Weights of a small mixture-of-experts language model, trained from scratch on English Wikipedia: 48 GeGLU neurons an expert.
Below are experts of layer 7 (counted from 0) of a mixture-of-experts language model. Rows are named router (the router's row for the expert), gate (a neuron's input weights, with its number), up (a neuron's input weights, with its number) and show model dimensions 0-255. Each number is 128 + 32 x the weight over its row's rms, rounded and kept within 0 to 255. Numbers have three digits each.
After each expert's rows: "comes after" lists some tokens at least twice as common just before its tokens as in all text. This comes from a sample of Wikipedia text that the model never trained on. Tokens count by the router's weight.

# expert 58
router:123133126130120165144157110119079106104127118094144067126164129179093140083097107152144092153163115185105109095063112157164121119141131142160192165127115097109100083185172197119128159176088133183086057168108120121167099130150108089141161128115111129088100064107148098106154134100108126059129116157068140112159126154153050058111159084107196129168135080140150135116191052151102107144097060130113118096136128120154068101111167125108211163129149110137144164099141134107175099117097140087182144127083133098058157168133160124166130167117101107120152088109131140098149104144090112180101142076135157146097151133178182055107140132134101170116123148082092128118164149118120151123128092156162160072124131148162100119162162141137158102079185138125160091164086197067086130122141152
gate0:135104150116072079125161073118076106148146093099157133094139148177128101148114133111121168094082187156074105150092094090118106107123141115148110137118100122114126128122109134139107114119130150148157122140155089096090102078072133099112152155136121125110135147134114170089066099121112133065075085100117121140083091083128111088106122167101123025120109111187138119173108136041098133097128143192128156108100149162130108121175144144113147118151090172166125088107112095136148179185178134178136100143101107133108143117074150130168201129187113154160149148126030120119151092175121169143141084106130024093087083080116052118143119105086073120196139167135074095104165150106113099083119124109068129095102145154188115171090111146147108108092148098074119094160098119158124102174119085
up0:157111082130206186146104187137194143115115156158112111132152123084122180133124085126131104172173073091156134137162153138138150156142118113101155119128169162137156158152119133109149132140105149106115124108111166157148170164145122166137099091123138144149124130122149076150196146125186128169178198138141116119190157182114156178134132082151125226135152171076097148095137098192153112134150113081156100147159133124128151117070111103154102132086154099084120143134157165120119079096104111088100157110153147137097092126170120118093085166074153107102112124136226113119102164063114076119105145172138199145152194204146220121138139123143202148090083093108182172113088118153158141182119131142160125155169124074093155090142131092113121190166140154139121165127146106086157156094139153
gate1:136141099112119139178134124093127094121094149082118146114171106126117154118140132107123147088166138094088183093133118183142128166120110106190148121165110126088081155119114142140142076133139073147132163138135098168145088070083201124148156143126135110137137153160126082102078126166179137184124171138104098086126126143166122102109046129168197137179110108113137118208187093133155096083169121207115130177128113083105063052067118118152138123162118137083148142123168115045124118187150128136132072096116106100096138118189151126132076127088101144095122080063155115120117137166107121114087049113140115087120088067132078126103099129087146087111175124067108141109125096100112148150149179105155100165174101152177112162132107194142154139128155073113136056110102094179110108134142086
up1:169176141155127110160161044131122074103138180111113116083150098112128153128139084108153106160178127050138168100094136119136141141121154075141181084141180153135095165096153132133115097160144091160121181150140086141117180180181244159123141142111075142155167083091144147167074133114180104156126107130104099105131134215159074152151083143153144159129120126095176141180164080216126119086145066106143095132123099110083076104146106156102115188117134102095150194143159143122169165132101136079183124120114127079139121141154144145145072142132161108050058090105134135110128118169137098134100114121120167081168136068132136139075094123162165149124116109078094103114120086130153168164137102127174111173169104100162149112090135141075133131148135114134096123188110112115115105082137123
gate2:167129127131128103133134097174094085150166116088199168109162098124121095162156111096124074136194087153175091136126114125096156112118066136142142096135107147182051222163094148138097139116124119178098109128178099122095142106106187086141120148190178182160140129176166080088150137133085107080079128133070155198124155117087110149064073140154135120193203179192129144128154082144127108105100144094127060148096109156086180118125145076106138091187113083082100109148142113150092132092130090205096095127107082119132122130092138110153116109096072139100106133145159105126149128199141136106082090087178142098120171075161147082136122149132159155116182133145207112132157127134073125147139151102155115132102125156103139144160108104120178120141180080121094142125144139145134111119122127
up2:127097136153097134124142124110142173149080151160069143136096176127051173188106158138131171080066147129079104160142150124123153150126183105113102130137167152082142061164125112135144137130102123120187104117106144148181146152098098111158088129139091136139115147112057167176119108111176120176164142109127082102145150121136132117198176139120107104050068116099121086094085145106112105141144114125116170110144127158174077101130133149164109131061143164159146152168077121082156079187086154090109161168176169142160139119157094144062152111151179134169129153132061117138110154051131129134177118208105111139155102166100105178141106078130117072160062100110070122126074109071196080088094112153078104120160119060152119134156134129104093120115088132105142137154097077110122155148117113
gate3:093112163164113092176056138148156108174097110183144141101159104138116133130195220118062134108141127152095149092158161144103100143185126097157144141141216124131130114099108098141121118122141159176176108196174147098105071126114124100118132113154152188095090205104135166037159199109101104111129189117184168111109080127088124125147131099113162123133143157151110091044144100088122086103152115146091185123154072134176110153152111152148101091140157105107189157159121089116140113167090146170146029100155119118099144139126135165104152159147130149145117110121157106185126144137079110133132111117127129097127127134175154132057108109105100123177140141108121094083130168088157113092106160094100104139149182101171110171124041164136164111128182094129134126097067122146146116114155100
up3:130098118100153126115137121158140135107167124113105143118157137109098108131122051123174115173100121089179121135131101134130134131060146126156120102131096123145136128153158120147131119135105125097082130074089146168199200126086135155131102154131114090154135076157102105225080047148137118101123140114092106161165198117124126158088086139140085148094124102112124157225108166196138161140108138137158125164085156104100166124148103105113157128139062121162110141083162127113120086071143165118086198180155214135124071103114118095110104134064094138152099162090052086084115147066205112100141116162173114154141152098064084096199138132164165147068135136148173176141140089144122178145170173151164125137159081147100171101152124103111101130136112132122116132141196149132098109132098154
comes after: "1", "–", "9", "2", "0", "8"

# expert 48
router:153199113120140122126153160107098020091099199105190144164117103127112145097100072116172113178135147123156174139132081127186144050139184150100114118146142095075082153091148123167181111188133066079126159094140076147079155104176161167073162103098136114131133129150174154159164141159148165079143105123125134164176117122096155126140124077134178167166108160164162160136179095129133081135100099144118167098136111068161186124143130132137153132078118138099053144097157153152151170135134126136173087131147129076094138151086168103136128189136135079072115104097185202083144173094111101192104163104156147153125112116134161112128134123150103118094087119058123100150145112145074143154142105147149141137085122134098065153106087136152153105086132105120093119155162145065108140090139134
gate0:098097094129138120119127117097158076098102121088113147157144081126115099176123108116127094184112101112065175090126095161117189133137160148100105093140170169111198121105098140181157201151090097078184131115118086087138101171150118191149181091134103171159167116112122123115161131056163161083123136194117103143143150105141127124121189139176160112133176160109138182058149163157090115135161140131171159120134109130115066150141120155168097070130113103102147208084134188145163110184155112112150155113218086141051090120170138148121126166187129151092087112109147117099117147088114089108118134126144112172089149140092152167166106142093176147118077151088117120143118159114093111099172166094098153073161125146169142108164146119156111114076192078123162145164098129119104058102133105
up0:195126105155119149115163165120113174127181138138141130109125176097130145090116151140156144091096107112167091197088111107120079102116147142179163172162114109126105114069173180137106118124161118151096128155151174107111132104117121117094128125180177104103110076135129107096118092198097145161166101096136134163106130127054135097110059092088164132113082088153136093178093093060115150151102083195121091154067122121093214100175120107113117133142128143130057101165061139125124138143108168142107065060047128101160137083121183053065178129133121106128154131166145116131163111116134122149093128155116104077160090187167150125165149146150106110070147090159147121108148147152138147177139144137153103146044107083060088152091111135127131150140080138128092112095124122115136195145117084
gate1:143105112113172119131098134141136122135135143114160215149121101162147091185137093145136161184113157107083108137198073080138141129137139135127096114143132126111043124117087110105112178135080219124150121144129120173110095120179130204096133109135176073149108123098126146118135102142184108119158080177167187118165119121100115137189148151151130138123153129136126112090095121091132195156130165167166166159137126155134166125137127101078140136130119152118116097139177156175051104156155094172135155118097098069146099145118136211138103147144063146095059149105166161104128157133117096056108107138130136137105102132089214065084143179101128145133162077154183097157134117154122125175083170141129111193148181180127089156100098097132123187156157135155131151162175163092155177134110070
up1:113150096096179111116165130149128165138119143139080116146077118133144166198081107111163155168146157114109133112154148131113182155181140094102068119122121080137142158127164166184136143071162119141122111202059130098144101127167165148156099111190147176074130166165148159163144162104122107085130135108087137158149128097063162201147130126119145124084086180082147171088085092082155099098147092123161162140080181101098143123087184166109170119070127193157167105129077177130076170116081147143120130145154106148129102187138106095174099115133110119090100151201097139188176135110110171108094104151116107130099128130070113124129153181103206166118093127084083131166121151132169086142162147170099134106157140090104077133115105149071121187113168116087141197124149123144139149102150118
gate2:124120125134153127114168134114081097147164103078190095093142192110139094129161100115113114133133085124126104095083172071159140140099123076102147148122186150105128125087124198127171122145095160120161046123065118143092108159176077091169148093147188087075064181123121123129107160136191162128121119152154153125178144135175102077125091104178143164085155123125127178161130176126123077046164120176161115102139173151139134117098117099108133162135108130097079185123117123108180146114107194132121138102104158151138194116137155088208118177114140086092126115079168084095166095172142144143128140106128156094126157116114118132087134143102107138141141173119121087072154152179119152125142043137173120190103084163087087117105161121131085148134184150122158132116187169140089138116162056
up2:109130123026152128183105120151127099116074147115113160041094105175082136188125109155118079180182099092143156130121162166134134167104118087104148135104183208128113106137069132149149085174138143124134079112066147108125119189135126148138213186123094135110045133142116111129165097120145115099165130131169128126151162136139170171102155129169093147118147144069105100140109109152150096084193134173133121138152153106174109162112188121133147196150100188165165065115151158136114153101188077095121129170190143149092134109124147143157088135123141153101111109127099116091103099141157107116128168117092119070047133076158160146145159180118136134167129070160145157144154134131133187129172127150089093163090179133154121131113061094177103154148133170183144131154118129177129119112137151
gate3:132114141089099140100086158183131138135157109093104129120124061129140144192143094116083094175114169139097153137165075101154105131175098197158141165135134145153132086145162099158146153143102136131127148104056105145090166120125124151166133106195099104149171140113131128143132180090115160167159114122163152108097123080118131178103131179131099065099132111107111097113134159128118075140117171114110157120125125134084150091155117111208158109191122184167105076129091138113125132178147162152082137162098096173118143151081135200100146107076142122122093182118146114122190104125131149112095085107130064101144118108059072148162088158170185116151161064095119096114129186116119087116204116114099081068128112167071093189092101147148034132127094182138124169057126119158137124149167103
up3:089107165134112091144157073124151136149131133129105120116084189163086117117136177092164135117143048066154096088062169130085163187060106057120135101130127089153145144094123110121143116108174147150105111179141165122151121161088105069111091163140177151126085119142095091107150112154147094066140162126078103170132155128134159137187122121133148149125099123107102153141118159102159168110164167159171114164135138105214087152079108122104119105074124121085170175164151110142113133095111080135153129114172157120137120113159096029151115160118122155123142125150066096151092124147143099118169142172127131132084147101185231124096156087111134125137111165159188182104126113144201167096125156157129116193166154132165180094184135090120207119100128153103167085157142098111133104133075148
comes after: "–", "1", "0", "2", "9", "6"

# expert 38
router:057085110124095105048202078114022020121230001149133095113159197142090112118166108099123130192160094126134081129149110117133132162139133118135131098113171158140137131109119132153177149124154121150191071113134127114192129088124141188116109079128131134106108119104093104138140125147187165148182172067124144125179152098153113105125107121160095116139123125113118126105102128126169094139101141150120117107080145104109122147077165079178201122161142148152157145139152093089113123117126112112179154128106142157175136144157184145195137138091149115164064159091100107102133114130139131144107138150133130128100118110098140135125149063134142153131149165142121135068121168074148101168084112155082161140088138131153101176123140100156151123085091094087130120125106172074101102150102110
gate0:073132120098153128179131138135116164105112140173137082132090113123144140148172126133129124100117093140147163159166037101068162088071141198107095185137077165178090178132126173197151117110190137157111084083102086143117147078191082178116186159158159090103112132177130092142178058181173154196182094147155143094125072107145155100119099129115100151126123130125130098117160139141167160124140157160137103148051131097113107037129134167129163141117120137119070135134084113133133141169127165106187119054091113083105089109107124066133111147123149126105097122205128166109131154087121147154151128140096105122090144102118176184174131101103171130107145108109135098071153134160102131129185152109117125161174083189107138153071121117136119183093152114152117141127148105144150087162093143
up0:087105119122100128108131114133133117150116116105104163094146108132150145071129153142128097109150156135093146093147232128197088147123151029159134094105174136092139088146131101136109140192085106116109144168186166141103068144121154106129130122086108189144112189073109179121056209063059122090095138124088091135103158152153066144126187143145141116161195109128138115141074112151078040154095083140113135125201120182143174186151099115114074128172091115136162098132138118119143109108129128152142122178130125165162187170132161137098118103117109139092146138078148131154150117175158152141114119078108121143132086161144077178086091164134099089166130128142103149141083134111123115096070080118118126058086118089153133100099133111106123133163144089175090101103118138150139159101195104
gate1:179097179120100115138086100126135161131082189148101156082138092145120106182127140106192075153119133090129122109076146099134148092191124168126141098128140170167139192159162098121153078153152142158084155144159135179129216105085181177136149133143151166115134158124116088150128101167097116173138095141118132182124153138125144115143124126146153128101103144095092126144174051183089136023125107115122129182116142115196152116138087142158141142136155147126087131169133172138133190048069084167121141123135162087114100167173144152143163131155159106101142082166141162132097175164146120107125108203075156066090105144196141131187108152169130145136131124107104175131165093154132110098079163104104144135174138086161163137115127105145055138153086159093109165112079052137152128173135138
up1:148084127176106164170100129156131188094090192136112134101182106133121094167129117126155139131145109158117110109102121109148106145190111164122118112126131217113126137140122128149168117141134124184121093118143141151157208112051154189191137093131120117121136104096093119187205109178134163121162087117126099160146138168146123103081103150128140154094128162108116079152168066156061127095115130164122091151113191099170173147148140097143104120157168144173081172147081116126135126073085107163133130126067161133150121168102155111167176165096192124086124115144138137150141161083149103168110142153132159136106168114188170152092115116158158148136077056106152157131146150197114102113080159145090105095106137097138118141120183101174105131157064137165125130096113066106200176213063139
gate2:080123164152113082097178090098134140193136110108126130162056091103158082120120161055161112055062165083184115176098152095113160128111170172108159099134167066158119127130159086131127060142082134137124129125121136123094121084179132173144104137123147112121138117155166133137106125115097114180131071153173081090115132116117209112157125121099114168134069098115122145134105122160129146190129076142138155164148174090165099078140083163170129154102174182111173119116117164111115163130154106107137064089108094091098062123050119170078169126142183108108158116136120160124100120162062155091213142107091188111116063077166156133179083138147101120116121126123086110126124092166100109077105091116167109161175148132150177136091112170136102150151125164117141135157141089161123123107131158
up2:196123107108112094190118092160162137134121132089097133112204162147100118136121183094073100116124123035116127073186133131166131080121096116138096105086103174114120135171162150121155136063178144151058111099136120085092132166151136061102130186104116138150118168033158113057172114106096089145164133130071178143122168181182113195158133135074076106132168102159169077184135155142085165105200161112161143160114092148126139167162098081091140082124085112129125157159119134163127115151145092179114129152152137128150141144182130126093144108144102141119149127122176128183098098124130210105127112069115113125136147191095124152128138146089173035123133097105155165164128162121112130096148131093150152098133160141097138134138094159109181147120140106136141110118138123171142146071154153
gate3:179102149101128133039132098130118101196163142086116160178154099100118144137124110065134132146121147122057108127187136137160195149146061113138128109146174041149135180109165140113122056145094134105103122112165120061121070171177145129155109159125156129152144141108195133120196106108127076107137100120113133120116110151096175147183151150101140104152099137109162131104087116158115169096158148087114173156124171106116118127114099124138152144096123104133145112133128205126079176156200106148180138089125137125182150124105089145124100145142149123159123076175169171154155188166139133081148105186089103085145115205074109112234107149102173140147111097151083099143163125148137146083105143098135101111158169119187127116101095096091099139170139137137139187122125124120083116051171113
up3:162062181117130159129122117104074161113194126169127118070125110113152180109155099108124153130153101104099126062123092077166167123174111167130117127091143106119147166116081159189161094116115119141113115136112141076124086160121089173134231155110163075096116105101111131172188139115136136118214077144120113136134091163108119127183157157167105136115113074161152110107104132155157134125139164157097141138086112092070204158177132066120124112071155158129164090125072127099104110147105134132155165098058078148128154126133175157143130168116086132104094106123130181067136122170176165155127151146128179133077161178094145045165076091106090076176097131123074113111119123110112079105110118149135098186094144145148115177113087156139132184160164126132147088146125122093087121066150135
comes after: " |\n", "\n", ".\n\n", "|", ")\n", "."

# expert 100
router:109175121152184162102182178121062071159133147137177093108094067081191142155088150161130101118114166175103175156180107077153085134108112134136080174086124111156147139067136121147169127141081113135131189113144099141093167153126145126115121172119088173146151156128166133154129169146103169150103152127162131166158107174079186147102111114173090148163157165144082116136172118174127121095088128111126095094177190060115134121122112163157103165101148148106106101130095146155159179156183144084160117086142115096107146161119147095154116154215119079117180075143166146111162165120078098179140129108128148138092142130161100160119101182068096084095123127167082154138158140134079163138108099116114122120105055189102141104058087105065111162150140137069160104146120108139154128182153092
gate0:167109072102123127155148077129156144140169059119095085159158147120104105087118093138177149151146113154162072127117120149108197131131120215178101121208106120156156218127139102087110087139112110156119145101177153102095138134115123105147142105131146078084160107161110077155140070121181132112172108102109174192112091176079186184163086162099133138122130123075185129134138079069136099160141181138129144145069112156149141132114104137121113104120115094095091145076149104118129087071118061111104128190139124105129149123102149152104158156093133117096125133146110067098153141154102178127120126150131071157172030151169129122113160124108170147166153076149126161110176137119192039141140134115148092121185149145156130074133187103158117127085141154132085141117147166089125086089122151
up0:149174112193174184107176200072103110145132110198140097160148130088104154080095083153106121113143128181128121131118081151114108110097128232093109140156137110113171186126152157092137154124076127134171187151154146170103148135134124131157058147138116132144162085154165148168169063118150138136123046091100156136171098148098164145120101096119145174143152093147154124144148050089140137138141110122117145132134117138141140194107175085108123110076083083139082131019121094124139120125109125086159138151089073162128158172123179099168139168148087116100124132166110118127158130109067094173103150142143187214127139187148145121086126131123145107084081130134128113063155148118159111219111091148127100131099128144097117114115141081133079113102132122105160113152159153108153101149184099
gate1:083136150099154120065121126147127107152103127112142187178102149081102134108126124132129142151104106193095111117099132127104105106148125107095144098147100149123114123124111134085111164084107146094137175076116155145179083117124146118151167132002114129156104032169154100112111133081119097139123092145131108119172180097151089120122103140121121149098188143181152134164102133097068172177111129152134077138139151133102110131061228073147079125190091119146162131112158108072104115140138073110189131125207071176169145134124096116135135149165101157164107153156141159169146131136160193106126091136189136111103161123097134153156117153101156115113154118094142145099201184099115127174204118140113165105100149130137191179130113110149171162160077192143147115166072103127153081154138149
up1:087117118150175162102109138100104096177133139139143189147053109123126106118106090156134178140119122167109147131113120146140096092124103111096106166105094138123102140067132100054112116084102143109091200071113142122137098109135108107130170136041082117154126059168168080149134143082112089164128108111133132111125103121155078151141090132146127166105162173178109134173153132175086188162099150107125035134161160138104108193043202099179048130170114132131195116115155158118095131153151111072179136132169086208151123141126108111148114138156072124164137097162109170158140144155097151162133081096167165108123148127119098157136126140091135087123135134117127197129186186099106158142183130106114166119091122127137180147096105095136155175173115161128188158165116071143139093157146148
gate2:152097135118113084118126116124181137127079093124135124131143149096113092124111176114127105098119196080094065186082125125135171109080157115159199052140140186131106123120128091149076111133199169130086083149123104139107160099114112143171138152190161104089125103056099157115082083114121145073112070181136092149144104112151103053161129128125122089118155114136109177184146098099134097150067096153122113141116100129117131156094094046086111134141132126113126098151192073150158121031114138186133173159127098152118086075123137165098113075124131165130125119136082084148096076116139136086167163061165143106183115079139132138132153118125157071088133092087145060115147182091103092094166154152077178140097124090140146170150097125156092134117114128123142169152179156130094123131119162
up2:147074129111117108137128081148116144113084166115109157112087141127113108177106132135080073112181135140232165086100149151118131144114142185127107138151141160154153173150039064108182148143132139123071171148147175091139133141118095128120119155112109077153129113174105110119198148103164100129150137102130119105093143167088130185167178157092115115100099169082176101125121194131098115090118212196122183183150092107135130154140131160125133131169112162142180192122120159095121114134125077117120138114086173153130078123092166082121121159108104097127084134113116106076117207127123146130142181137114075099134130103130110113115103071106114172164114131120159192094097095139137156114179157123116086146188120132165117146157163171192163118133181174177197122115136152162126127109202194
gate3:148105134088126125098124105208093144107169169163121150093134099130122152181126141121131104157160216176105090159090135067137085139121131191082105159141157171187198137084132070159097083118116189175088159167161172135132114139068108148140031124102098139157129130074099132086200166142124156117162078072087090121101129168144097142092147142100123128107204136104112142123117050092129093101090130181127160155126153129123122129192176117138101118161112117141119099196140153137135112133165108080135149097131125075150118128090100103085151141158141130125117156165141143120170141090090089156156100138120152123111134123116101084135101102079138137155065137115085165070132146059104171184133133113096194142168157137125141180103065082134130144084154102124142127124116128185129147191171146
up3:155125106102108135102133068220120141103180173109103112117140123112101111177139149123149096139129216150117084151118128062121091134133139186069109148112139155137181114111115024156101107131091176154106164155166174140108110154058136139128033133140113144170154140072077141099187145137141174093139054094106078147085127141145095157108133140120118139117213138122123101115103065126103088083064127193120139146135148132116111092189143126168099127146107123139102113164117143140113123118166114085119145105145131069118144130064079131096143110130163125133132159174161136116126174098100082141137089205106158111123104115137094088134085109077110109170084131152125151096123165082112146176113129111091186128161153131119139187105091098138167118107157084126134142107103156219131166187174147
comes after: " ", " |", ";", "1", "0", "2"

# expert 106
router:137145130178155161017188133094072079140156079138162095094190067144209164128121150120161162108116190126089122132189108144127150161120105142125077174085112119180125129171109101140170173150159122120147140140106124081130164149156141150102146170140110145108183173144132163183110157189088163175123161125157133144168101149108176154108133140165084110171123113150143120088143097149102135107118123101153127154152086071092109106131055179163161131107161124125065103138071155150076174113134126138178127138140085134096177131152148131161153104145138084104115103138181175102181151137120126192125145130052123138068141177117051117118099202151067091091092159163078120179131095152119129085113148092139141154147070130144133128100134121143105124157112146099169148111157166085084144141138107
gate0:083113166125074098129077115160154130108091151146099140107087125141127145142162142125086133119191126099137080163121130122187088164130101156132142139122185160141144146092075126086121113129155164136161059176082162155093138074133101175077137145143155138113127148117129157093139175129212188122120151132092148130088111130151137081113086119138092077085113172135087177147137089148137166091149168170158119142157117131180096101134138172164142163172120085163164149230117107151119114096134129091085195080109101147138186108136092154114126089133089145117126133118166096083089147105156099106167120143137139051099101081086126125115138058122131113132099157197138091161122139112093085155145169094114123167033146117165116161152119115156098143071087134166173167099092101129120022187125137
up0:101179081155130126114099130088160180080137132138116160150132139109127127102154129146182169106060105155102134158068164114104142153158107104120143145144119101146158131090129161073090128117124102194195093105164162098184078138143085097146166164129074140181082131091191126120095113091130110109144100162080108125109149136096134136101090141092112146143150089152151101081082130129111106073093046108100094178083128113139098087100158115179130152143197117181136130142097139125107094094095070145132135096213094117095142157113095134124096082134126165131150131117117107171127115166088126082120066181182114163123143149109157154090159197229159149142093125136179144140185171172145118100056124101103128176142168110098070116149128099101093126144138153165118182166053105108123094116100155
gate1:115090086117106138132089074107146101127206130150069142123143139178170128082196127122161128103123173081158102122163151128133150115133168115170178137121152131166095088141075118154091119152117188147131095151101115153172135113149163127144154148088162114116111128153109101148135098082154063125143155136089163154101143148111151105104158101139140128132116091078132170110156103133135115190135102109061153139124092112143179113135059115073135153137157092087113112080158109147101109127129169135124127133068187164124188111172108127115132085037095160139102121114148166067055088179137145120147158196075110099081069115114124117168091133157128086156116145099080085080153114099131181137132155125183071169183147144178086097124139106024146139160156147172073163125085137126070124094158178
up1:148175182106079095105207107189138125092068115102137137161128153125101125159113146082109116156123112152123137135084114151114148194150129117079080118134151081079163158110172108119124136109137050131195119128141123160095105140098068106169116111184056187144101165055130108095134153125123168121117139125181112157144167101124169161142106143128111109118171131138154131143086150121114107100121124141195150106106177137094071194102206143156125118123128138225151140183125136140115168123132082147130123094204128117149073155139130117089160096169202110096173150104097114162183189131117147096137076128138115150150127127095108174130122092124155181145109092122169147184149165125112085101141091112053162060117129141101197119153107146158109112114106134054180138142104103154137148152072102
gate2:163122154111085096199165152138152090113079145114077145152087160172102082051158147049073133157115070127134084141103097164104090170081161120098059140125197174135079123081070121080107163088129161084167144170058117166153065065102147149074114128113125157133099112145108149084135147121131130141113139110076131078102127097138077172094123165163159171056137175182145106128095110119132096137159146150132134130132088131126142108118140127120101073170135066132152156184163086132142101130102125093159153122099132180197146131148140163131129110098158126114138109125139122147152123156088108110095102164183161057147167118137149126165089099163145084127122179122113149124100121092189122139125119116115140185158197176177143147165108157151133102137126068115101120089073137115109095181093169
up2:089068162093133122076056139137117058195146128185107104123145181165082134162115104134113151118173094124216108088122148149166145119146111093122126113119191173098112187128080039138155109129147144107133130121103128142136140145154143127110120118140162114087116180151110113154078104124142102145166144071144122133184125175136082121141145113150164144089087137107078166137129148135105146152109173064123091083132180127131113191129145131109060138106098087126135121116121115151161127069093118120076162176104177189159131097126130139109094146151180118132065160058116112141124077155176146116130155142121143151124128120149165166128119047158124224140143132149107115123116084120168127201087148172132063166137110162050151091153165159157170059151131130162133097160121140172125118178178119
gate3:108127087111099110139096085164116133140142096145146127177078147128118110101160158128161155169143091112090081130148152131071130119145138125091109150146129093201151129050145098091077119025155202150121162132105129150141064106138123134142102116105114128133127153143125150101085100140148067106096109168101110094158108149055094153129164117165152097080130072111148120127072110112087173085119184164149131153082091119118118095103153107141136133159148105179197139178127180097091137121117035109173153160207141177098100158145099172160151109131093168134108115096113155140114102176107146056087065187136149086130096129057149084182147090112145179107151186175142149170130115138136175161111161135081163105140117122097161107122138099158138170116129109172153179130137152193140170166119135
up3:159124021091115144205119151131138089122070173127220164096106140103117168127168133089141161108113079127098152130113126132145160172112112172126122142165130124090176098172113081104104141160155122130103145150070150153231091149124180140160099052127135162107135095140148155168158121100074061155084113135047136137132139123175117153145169083137168079105156109122136151138148123127169134098106154071143149134118112155134097173169167129135171113169078100117142122114073140038143135147084092139128146120146168188110184154156172128153198123111119160126129161120116163153119159124141129095112133182098112086087125146153100112162121096155181184130160150135115168130095155151112125161124125118112136144077142155104188101135203139193126075148133151154138146124121161108106187205134105
comes after: " ", " |", "1", "0", "3", "2"

# expert 121
router:127112169170158121131169158078062099157166097184104119112143102170173157122088098110114127127128132149132102143110075167159105116070100183159137156109126124127135091149076098108187146142183162147108165200129140072103163168071119125115126156125137109100154077113103179155187135173160123157127136088141143120121086185102122126141167131122081112127112114102106139137176110126095152087105201154100137120164089134128111119172124099092178057082080131115095119156154114130151197119161175101076163146104143126107073090058208178180107126126108087176134110104130097112148114090071069185107166115146133122187157187157079132134086131091089119081115187120163125143094161139166090106115136109152120143080103124146156153164078126166042100102150110076135089119162139090149154151130111
gate0:113144149118067032113126061133129075125140131118150103198167221141078095112107126102135127107141098172206118095046149164098107147127136127144152102155124094131155148160154136142111110049111175082163150096150128120122118110106124095098107104078143070175095073113180094126116116132159109121145148120138138090104116147058094124150130161073177144149134126138212121158130172145113087128131102196141136131096149108120137155131171095078117095153143102119145168143184087093134056108129098139144132156099149155129129093132117128108101128071161110165085162088061092105129115108172157113110179107137098178159136133144198144137179125206140130120117109064151161085145113113125120130185081141157157104092141105095100115174176113145120094146094106116136103153131111092092093121068212
up0:156120101094110207126147141129083144118112106075140165148055074098152129147122145145118134136158140108059140143188141085143190127169116133081143157102068167110066144124123133143114154147160081167135093123132076138158135092162115148145101132157118171155156149139075120113085145102105149114111142125152125163161164100173158106094101067153063141116152148125101180065123106081133177198114124081125120124152098140140098152127110172206136201137098117166151102130103178196090188090130113117173106100158105164121163145129118063100162109171075151138147128118116173158146159152082149102176121152119117069083115072080050119118033114091134080139142125165104104170153155102140160108096157201119136120164130127128197125123117150105119173094100129171145150120103164167138094134131075
gate1:101176082098029031164153052189088151061109146097114150109135204122076137126137150111142118166116139120128139037145137085087110111169178164122134117125122124101139149127139184199115104119144111154150045104201087107130148136135142139146159123137111136097100098095070145115181142132117116077135077152150144145151203122131121087104101130103103154098161088113140124109100083178149140113183095140153114129066146139145157087090174126152158152149097125161152100079116106187105110118121115084090141174187107118114130136090137161116156162101118136119146147088145137072171069146120160096142098114106139152113086123098179132149082165131097154144190087138118076096171169084143079105111061136076159096126128149118079149123145162128138130123111125117068117141097175158083152131142148
up1:120111100117160182059113115115118111162159083111131187079121107130160175108163161115155091125119132101123154160134148097127166148080109106154120134161145147150096114084094069090087118192116105107123146128123107162118092083139160150115118153124137115121154176141132125073095088088160134191093154119095168121099154095123107165096107161196126129162082150145103124073135101132137077129097130123119131156138122107137141111103088148158111157141180166120155137126124155124187124107168133191167077068053134158124126104166107110098068068102154202106108101173195190144115194157094127120126096132115115062099103111130142157153098158103158054121111192165116115153187114176102157119102205132116100188072133088177130131084136052111137175155169141151126151059105095168183094094148151
gate2:155066154140165115105141109092114057152201068170127127141162145137184100113127097110101123126134187095163115132102125156121159087084085123162116145145101176151174138146125126104116153155145092161088156143148144119110154121096136166150183117142108107126113144076132161148176111154184107139153092146069141122093133143134091120114171185179105065119145129128058081139159065145108095085180117203085163125090147088129153069156103039121126122153153176125158173105135117105175105117104113167124141142097096115173101125159156161174132147132162132133141143144146071096040121100121095154142086161113113123147142113136124104160115158086143109115135184115133084053063183127119132140119197087136096157081132147170201096088201106175117126072148127090054076133121106159118126128157119
up2:208091075146137138127188122109110099129082121102174145179131145097152091154094115132153132099121178110167133098139123118091218102121059068127162119174120154053129166164137124114125135105141113141107140096127101115134151115151095170120205111113103074153125170127123102147103121144150055141110157209147167121103144153101110152141115116113082202103148120109171087119156161124104131174150094178078107133158110149082155152113180102111077122142130111119121165124156166090111188121182119172125158085101056108081112085141140079140068101157054122086132129134089104062110143150127181116129145118127094137115109112099084086166138175110160116074124089149156109078137122074126156129140124158144156144136144176085128110067174193123170180134137080112097085176140084158125097108193138
gate3:174158126069120116144138088189110093140121150099157127104120159168082142190122145071131124160185073157108127084119173123161207141155124088160084144139190142094109125119123114134125080129154194104144106147152105161112124122142180139129148163147131154121168145139101164126112165096125153148118179109186169120146122151176115106117053148135136169177176106138074159102085068150162112072181188102179050097118181095106203143069184157228158085125107121105154134147144142101151191092149109116105106128131125183130191094169125126113129184134078114091131139093127183163110126121105112114111140144114175060103141129128108147125160105088190156141125111214094156150094122097104128161105097123114143147096130144120155120084148153098128142132156156103181143161062158140125150148105145
up3:118122130120111131126155195124133165071078129179120122095059115082123187160142153132097117172189151113139053098094147056123184156110115122070135090136133180091154039145139166154124151146173139151093087174114130198128158160143092135154111106153091161148091203088107182137123202137149162135046118169135086140148096137158136092164082097115087104160146142130149165155094071144167120114088145133155109126140108180130083133129194138146098135103080109121122138132140152169127175128115136086148157120147136081064174173137171119121135116176166095128104135110137082117115109105123091122120131173150155057059128143138113136062112063109197172119116135134111140090113178123132129163143123118116179150104153178088113102145093122155108130093132090089160118112149211120119089175144117
comes after: " |", " ", "1", "2", "3", "–"